Below are experts of layer 4 (counted from 0) of a mixture-of-experts language model. Rows are named router (the router's row for the expert), down (a neuron's output weights, with its number) and show model dimensions 128-191. Each number is 128 + 32 x the weight over its row's rms, rounded and kept within 0 to 255. Numbers have three digits each.
Before each expert's rows: "comes before" lists some tokens at least twice as common just after its tokens as in all text. This comes from a sample of Wikipedia text that the model never trained on. Tokens count by the router's weight.

# expert 41
comes before: " The", " the", " he", " In", " He", " it"
router:158132157179149186166123176147126117095163083154098106129110078131102095081103092146095117170126126073142086152129130086175128100124139120166136126168104103118170080096094104163165137084126134
down0:112105112142104074106091048164115082187171181163130128185055130120165101118152171184106107127097163106076065109133101197117065134095173090131157137123125151110108139155073184135133140151100094
down1:166118144138066149171049089152178148125173109151185126149176049139078097100146168142138148098102084171149149106162128107152162120147101151165133152062149087078177150141095094100121207087122143
down2:135146116114117121093155101199130187074104124134125126088127129112153119125099131198148089118125173087172130124138104103071141089143102106190185135122074120119106109142087166144092166060069121
down3:092077083155152176153112099134169127099082146118134087031110137160141146093106083144158134090205103126153166051096150106102091149105111127124119137143161163126101130134125109096163100120133098
down4:169063129155129144183197078130160168092111083085160152128127187118139136105115165078136121086127100136176122140106106091084132143114138144118173146138107094207097170189099122105052119103057131
down5:094115139151051131134155106168122115067069140090124106120102135138092104158123100129083104091138100142156175124156175077115185113181158083129112167107149104087121070119142068120080071157130122
down6:117136105121108105122190105100166162160156147125102140139201066056100126088157133095154142113113099202058147109205142138118157100125163097147126049097114130121147072150116147197125123079152131
down7:106110093155093133084114118089135150083101124102093081108134137088141102133108182117139108100157086147063135118126028113085116104168107153125119064155118178127113133123136080142144160123127159
down8:142112099112101171081194130188187173111148105086139136084132136144154176123078063117110072124147107139125139104137114100122080163155131106171126132202164137162139137145142131167196126132140171
down9:151132145107110137158101159141083082130176106086145113125076115129120192097145132148128088101097156035173189111141111087155082116132139137122153121184086080119058162140134113217155120084123115
down10:126086111171122115185101167146077132134164142117140095135124136090092105096094151095111103116101178154111156064131139125068204136164109080142115084151099109128115149041156129102172122122180112
down11:148178114118144169151109148092176176086118141152128110110120073111152212155157120146110109111189138150163186048101128103156156121136080189156153085128090130131162194157143080146150128125116137
down12:131163153118109129114096123122144132155088178180052130120157084096155157133050120106203145090156137179155085178118051088146097112116161138129153101158118087097093105123092176110111076137136135
down13:100136160162153128156121189140108165158125186102079141121119087135131174159065084071087176166123163086143132163080115110198218128167106173172127168108102084183129063122148115173124183129154127
down14:115148149165143130118122106142118156195099089157139090095082166120146179094171117151130111121111132136152095156153122128163114107108172116115110105149086095116193096069116193194135167120077169
down15:098079163135093125103115135157120201184149149082165106117087178129045154133145099168144093109179135171125153167159086105142154161130170093159149126177187117155167108137116096179125047160152115
down16:129116113073129153160073158164173135160127102093155129130120095143158155117119115119126160149079178182108186133219119117180127122094184114109123122167105122095110114147110177089165054147098157
down17:102137156170045079149107097135143079149127169124179106173074103121128114165142184144179149130091146147117168099073117140098134106098154178107109182175153150142186101122100121134158161125131109
down18:147125111173140127152160139103147115147116168119171104114148157159101152141117099165121182165084098191089115171172097098185068155127192074119143150114067143075148147185152034161141083095084158
down19:185146067116099145109141074135182094171102166136153112155138159119132186134100096141121174135173106086175116142167154147141139070151182125109143122120165146121147161173120112174127117087112099
down20:115112142120114128175146119084143082115169127118128080117135086086126157089176138123113164130132196096184181098087084130076175119123072159159149089120171188197126083107149185111135188173117137
down21:118115140123122118092164121156132143158120109121092108112097141163142110176108096152107091158142125124140141145184161142138146147099111114138177117130133165109177183088104106144105085112062143
down22:119120112097140099151184132094110106155076187110131155118170093055061163154160078155156161162057086120122095093064115113175129197176131153124103131118080144108125151182110158070075176130125115
down23:156135138174102099085159166149195154123106095121070106182118153120092112095138120124203097136135120168159179144167091146107145145170169174187120142104100159094157122164150140128139103068164100
down24:125158092128071062102180199151176088140113104142129131094103135115130175107182091138150095133114096121167144156141162116132120108147145134165168135162167090080084112136141171122160172139129163
down25:158104081153124095181111072119058214114114141125157153110104102141140133093159122139076141103103118127121143150074135197000112120166099133103153104145168108087161164149113112133175172070121134
down26:139115154129140154042151084128134150170165151111082137132180151126119103113129130161198184155112147178143168040144134124185107068151151112100118095123145164137157093105097157088122166092131156
down27:131151104182106082150105145172118114123120084167145112147113114165102103104172130142100142187122136107103170146172147096145182078111114174122134167126084160073181133131115129154158136159160179
down28:113076090104148191106116153130125180080142128160151089130160133164114080186126095085118133148142101150124167075071167072166169138085101157132099137123121147170179119104144094140137150163082110
down29:059181082117154080137166098185129157114083089159157151144105167146147156119176105081180111101130107080165100129106200096142102143088160127153111105180137125126138100202116160163151194128145131
down30:077180114133094120129142145113153057131124140186107115108117139069097140087162131162129115142095154082162135121098063131122093146103117115178141149162125069195088135192108112140130087114107099
down31:190121124107080131094121142094176127114177173065134165146187127088101116143128149102085145103154166103122109069130106123091170087176094182124126129158210170164129152097127097142119117203134164
down32:172123119156154121129141105150150119128123136128092145114120141179161097127202123135155085146124101099078065074165140144060149105092099103118126143131115118139097162142172124131152239109131115
down33:086107101110096165140103119133102147178150161194141162134183095103194128175162151155188114133174058065131127120201086131065114048105166155132175132125140091122160139139174116083155169066142106
down34:123102133126134178130138146101167098094131066164130102112126075131163098129112095154065106111102125134117120127130075164165123092116198155139160138148069168173186081083095170182110159207136172
down35:072133162128177057133100148157075110072125128119107168134146130105051134137098153123186121130079127193122127131099140159192167142140111217112133107116113074189046130171113112044067148152137173
down36:092129117115137151106101125135122138102115124166181119136061139072144119128138148122077099120165132106130167098169104117065165152118207112130136151107152115130113180146130110179108108195115062
down37:186128149187142138118161142134025152085074118138129162120113150092145151068090126121124131108161133116179148136121170108048193104132065119126115100172146183146148111052186145223107114118144134
down38:091104083106110104139093111139145188132146166147142106147133082097114105114100180112134086146126146174067134238130119148139167141149152133112082136094165171131151115136097112128154102189152108
down39:136108123181096153174089117174190162123075172121110125172091162122120095156120150104165127122142138098165123155125163120204173114127179128158129154167108099143135145133100104173104092072082087
down40:126137148087083110143080137107076130095190125082131090116157112168146142101135153126163136129126105083102100148101182062179098137160125120158124092111131158124054099106109084141088070137137090
down41:106186135175090123171088123121169183143131136096100130136139131150058111124173156129130137139151155104129137070138088119132137100092145111157211116151098118143064121166088231089120125172114148
down42:084080103194116160136144117102137131113116206115107170159121106107091131185146117082153120102080088116170083131124098144112143113147156114156129116091119112132122166178114061090139143053067176
down43:169173175091118102141144128081142163132129156094139163168089070123122187139172137146116112108071121094117126169104119194137071142133134103109107090165034126126116154129129105126127135093100145
down44:079101192117110094151151168142121118138130179203162108122095058085171138102079111119132071136102122161127168151063128174125179098090136129117108117148075122172111134055089130098142165186147071
down45:137133148141182132159161152104108161166136115179124102158097105135125179124104090145100108097114098197157136069106101122154103182089146145077152185134100122155135180148092083120112160114094096
down46:180072147109162138079177162125137119111131083194105113089145159067146077180107152139133171128181139145101204142169106112195120131179114171148114138095052146129179157162069082142216069167126085
down47:107108159150132163200182195101151117096136107121124140151123075152144090149142150105123170151117160130142132114111092075160092103119135144155099162147091150147068068074054153146075091156156167
down48:088111088126125170144182103169098124078143117108119134135155139211104153166168112086174135167071122116169114113164124106092122111131195158130086119133137177084144125140107189116183109134125127
down49:108100126118125133128123181076116132108117126064154146110161116135121167098110060137123163106096109116104125094114157192139106113180117188142150148060111137101087087140098151152105149174152119
down50:168142106138124172160127090092101124161140113164077169157122173083115118122133060179170134096077084140113104062039182122199163112073104143106142190115073120137082091089142113112136166127119145
down51:119128069154115108140155040136055083121137124082146144109119126149154062089157130079111103099113139133114139140141141161035160105180114103106116146070135170103120127111168140145115158089126106
down52:158145181143077113138119103099164111144124121142117132155085118127146128132121147121157072126167172145164101136188125110169136140136079154140132122186140116106170125155070173133147082143085104
down53:141161127137125171158172132139122096145190129140079083123091079115162101115165122105150105171089147128112140061153096133134150130152132169117131110167174117125156160117134127123079116144123050
down54:161137091156049123155123141135112180110111103107113109060126142110116232128134135175071092149158180074163142152173130165075127102128112176097135100159105153109188158129122117146065120107133119
down55:115111144104115103120165158070073091127132082138156156099128128126202184156116130138154113099137101164164106053165086152128134125191136154145205113142138116113179160091130164126132136134094118
down56:147204123159124090096080148121163110129137172150097127149098147118092085108134112137176104058102072150113111106150134120146158103194124136173099067180145164110106134118116150129081085142066108
down57:181120128151134150114085096183156113112123147128150152109159141111109080101121193197158133115108134143105168190122135132094127094121125194129172146143176161171097176104154122092090144166155124
down58:183090097193137081131113156119141156164130149100164134090151104143085167114116154175193131142133104106094131159111133137144116171081159149130160106068089152136129180178124078108129192193166106
down59:113162109107107162073095215148146146202156150140118117130103081172098133150204125136112123087118121146118148172147077133164073138160112043167134123194104105164060147072151110117134073137144103
down60:140116169142196135116158122165153156135167080148156098149123089135163087201122166165163187115142134162129092138131062098150080137148166127070097090102162161152156104120117122152158187102161163
down61:143074130126103119086138088126189135131147102156133142112119173141140099147168103159125110098092134103095141122136094121077078158188095097114127112065135137100090141134142117123148157080156173
down62:167124131117176112140170131097091118102122076131125186132177055089087133099176138177141061141109171153166158169096088185133124190154203079153129150149086108161179159084111103046120111156104138
down63:127146149114127127170044053126135133122197174081156111120120109123165145163088120187157132074142154130122167173122144172180111106141152165144188144104083166087096102105080152130154125169117046
down64:111145123131105166101132131111181114108082146094136111125100141142125146079089107140107191123137073073135120052173104127125078123190154117085070131150153109145199133145078129164128131107135140
down65:140141145095126151113162120136106162192187112153124147103155130108135103212099112126176119130090126119148110157104090109201089157158067136096068131142142105161161130116126145078126172116118113
down66:091121076122136138151120123126168138123161210167072141128142118135146132131107085115183147122120117118133073087145092161200099147132140105146131143116117119145069115163150184124110100112109159
down67:111086171140153122168196167128114123112142112090117129113120148100134140145110093109127120120191147156068092161079174124174168094136123177117144161078166119067109114110129085128107076210048089
down68:146111133149111107110099170097127083117163164132130081077057103128133104159154077138144172130186050181144111169101152101146095133144130157124125156106099122119128117132104083153172098175122070
down69:113171102111115162058102109181119155152159138137172150104112121145126058087097116114185098113137129095110137129165124123147175131111112106126157144189054089149114137107136137069108073073109133
down70:160206126123115147225208133114098119144113113074125152142139140136151129163079162122138118140125126085141140108119154081098146156178106107130075098064117118145108062146106109147177065150067129
down71:158114086091114120136148107195136136186180172134124124086114137075145185115134134157137055123090170151114132197121082123197167111160155133106118149117143132146140123117109159100119148130150144
down72:108180110127112107108112125146154129157130149162147127058042119092121042103114195149194082108144101149137168141120140122139201145127117194100137124083140145133101127218162150079057080127121067
down73:166160107078150100130171140057140154059150065130114155158069140119100120166118136124143137108065134106068100121154150070160099160117115109129072102116088152107125111129118143133167114186131124
down74:088163148132109115162134137094126099071148089123099133134162099141142130126140098117065174134122111109156115134153152141243097111129098065103082099143112105054146079136122109182177181091121113
down75:181179096147136134047102117195142087152084050116102138149190105157107077092180097149124118112098133083105142065152128130137087168097118126179092115116111118107145094117144094134106177126118127
down76:141112151071097113060157176120083076128098127131131175126124126116148137179127106092124087133145106061084178170172130154024116101134152209124100146108128074069167149177146149104088079099069144
down77:142097150130109106086136186118119080139195117086183108113116087104147174138150214112127102166154075161150121102088083109099122107145142166082130099158124114131106083099049114138175123095138165
down78:116125073100076142178176103119143093121126148160126187144101143139161154115149109140174113126105174128129128077140152117200097162121181118126164088107147174068116088139087175114159130113153138
down79:185075082225134097131134101117099097134065128155091172083131112078176150147114153142168139138148173123140077094166167100092146111131119152116173103155136126116150194122098130194174101132094098
down80:140115109125189166188097148137139154108170115098106153147093144139142108096128116133166078096132175137127124144128163185101114150110108152159198109062136118146028137116127108204151131119146132
down81:138130143103121135153091115134102103104081156101112150071158169135130144142101100169169154094120121167179174092132161104093103094055130117120142090090185106143137146155120127089155119139114160
down82:125139116169166120208131144146177123127139113136111186146125096170143145138154164058126127112116140169195141192105050133157097152113069142094124099168164181159149141157084108061061137166113128
down83:094118105151131114205166106131090107129132083179121144189136144160118146067139152138144146034149138068131170086138076108180118123127124096161188110137133147188138102106115132164092126074153131
down84:167118119112150119142113118107144166077152125119105114118149101158097104145186081169108157099143158159142135157111142063246106124118116117089164100175049119107119089069124106048137124164135092
down85:117159153103107170099142132139127131157125099115099123131101115178130165206168113125150132093119126179129083129207140145085214117137125107107110054107080171163083151172125118088068128051118129
down86:140112133154186108149123146141132136141150151151165114130084048158127159158121122107130128138080153111107145164053157098129220138074111174050142134106104120182174201197227095102096142167167108
down87:093152113151160161151143118135139116112121083152138100148132060153127106125158101111174165144077159094085159089139117131052130130071142172137125169096134132096169090165113126183116167129133124
down88:145060134093163150156070170132120112135180136132151131112127112089163148159031188048101115174155141139145110148157143098173109164112093146142088084100147197151121158155136142122127084082196128
down89:129096143128129179143210065164165119173119136132194117109131125131123182095142123167149092123133171111109112095123160145118150068132139139086126126141055134080114076033135195126119088099106131
down90:099137127124127160102115142159149165140146091053136119113153133130154136144062094083145192161159159110185076067150109083103118167096093185127109117212116027157118105187099131107157134106162075
down91:198139096132176176125110075082122155091153155100114124133169170096055087102143104138155142111115080128109092159104122097117124140136170125161145146133164106138123170180080113103129106140122103
down92:167114189151075083126117128148196142149133131118139138149134101149226096116131143083152179114166112134110130173153074111146125142138118166150136094157075078170075122146100178109116133133131130
down93:159096133135143134128116123155099094101123172129130176157116183141072086131143111104161195160097133086114154111239160148165120107094150122121174140150113192144114123139130156147152148154146110
down94:096079115085139137109128126138101151122129090079115118103085190174163140130115135144145096125149121171052090113112171155126101127201178095125077151106166153139094105105105113093099106135113098
down95:078065117123144135100153145169103161148109122118070123099162128138111139123115118085127103103113131073143150140109163138067148135136122118165099170128140119140093146139121108084055119072168155
down96:121112136108086146173112103158143136124114073180059145108154168130114125106060130107154077156112129108130190167125136152171143106114154100153110130090113126056183124170107110093094085189172131
down97:107110175128099128148105087178141207146182124128161083128057075155126126137154104115086169136176109078119151085097136128150134210170071153155150174140123084088065145103229154143160147091049108
down98:101117110128094086047056098115071096151144149138176068125128093155133102113157137127117101100150160153168114175151194148171097109130181144032148158061092155089119144095180115158076071211177135
down99:145145145089172153118145061146115074093114110112167129163110122149146146113113150064123158069138145077153128087187149102123155131125154121172113070106118174044116154162100112114204053098108143
down100:129094169142118133129126134133140094090085157129094087128095183199124138103136181114192113194108109124169091087169181119159098118191190135158125174092149120168125154171138106134110050167156085
down101:092109112137075179141166146107123143141200131184087122151089107126099145129146120145186139085141138079094107132077192153114142085122096209129154152105115109171138100117099144131128113156072136
down102:091117174118102129143186128135151096079119058166094127106194214123143097092152131131123076133135126140096117124146105112094106159060115100110178156066176144185147127117109146120127191107120139
down103:123156077107188127115106127159145088106160094143143053144114154104105199123074087112120108154114168126146091122137094144106077097126172131083117142153116120118110148088085130116097090085101125
down104:134114150114111160121060126115099127137149165122140089081053127160154099223190121153129125173181119140131188132118098128200141115112096140094067168145144124147166148172160107138139063104113052
down105:137140128132086140088154175125138144096121125137054163176189121118162132172181105117143126115193163153158186084164158143161065106115131159121101175121138126135157147098129089136087129172035107
down106:069091139095172132117120174171126103114111116126095122094138147156115172089096134173114112099171092127184151111157116122081095098140142067124130134133172099132133129060158158156128059167140175
down107:101089096124094131239164134107135098090135122106137071182087096109109091098121165132137148102147144157070132159092143177058159107126082119176105132108074100096145124120114095196158108155116139
down108:117119122131176142112169111176057097120132137101139058145165141107080110100131136192093128147141151157129156203138107098157129110180157157203132107217091209172204147156119170164103092096099095
down109:148151105214159150098110144101156107077185111072110123085120094109126095121116120143186149141054103177097138151106082146104084158117103106141132089092105096095172106138117077162149179163109084
down110:137121144125161096155176084123117134130078108104177156095176211139116170145173056130164176140132161121159133061200093139075125131141163144090144166152191160110096146086141106130049108123099182
down111:145141143148132112139070154102121129060126136102131064184142071162063093162157153106139092101169132135144053174144142112124151127167168143184071088152121121138103123143061106145035085147162126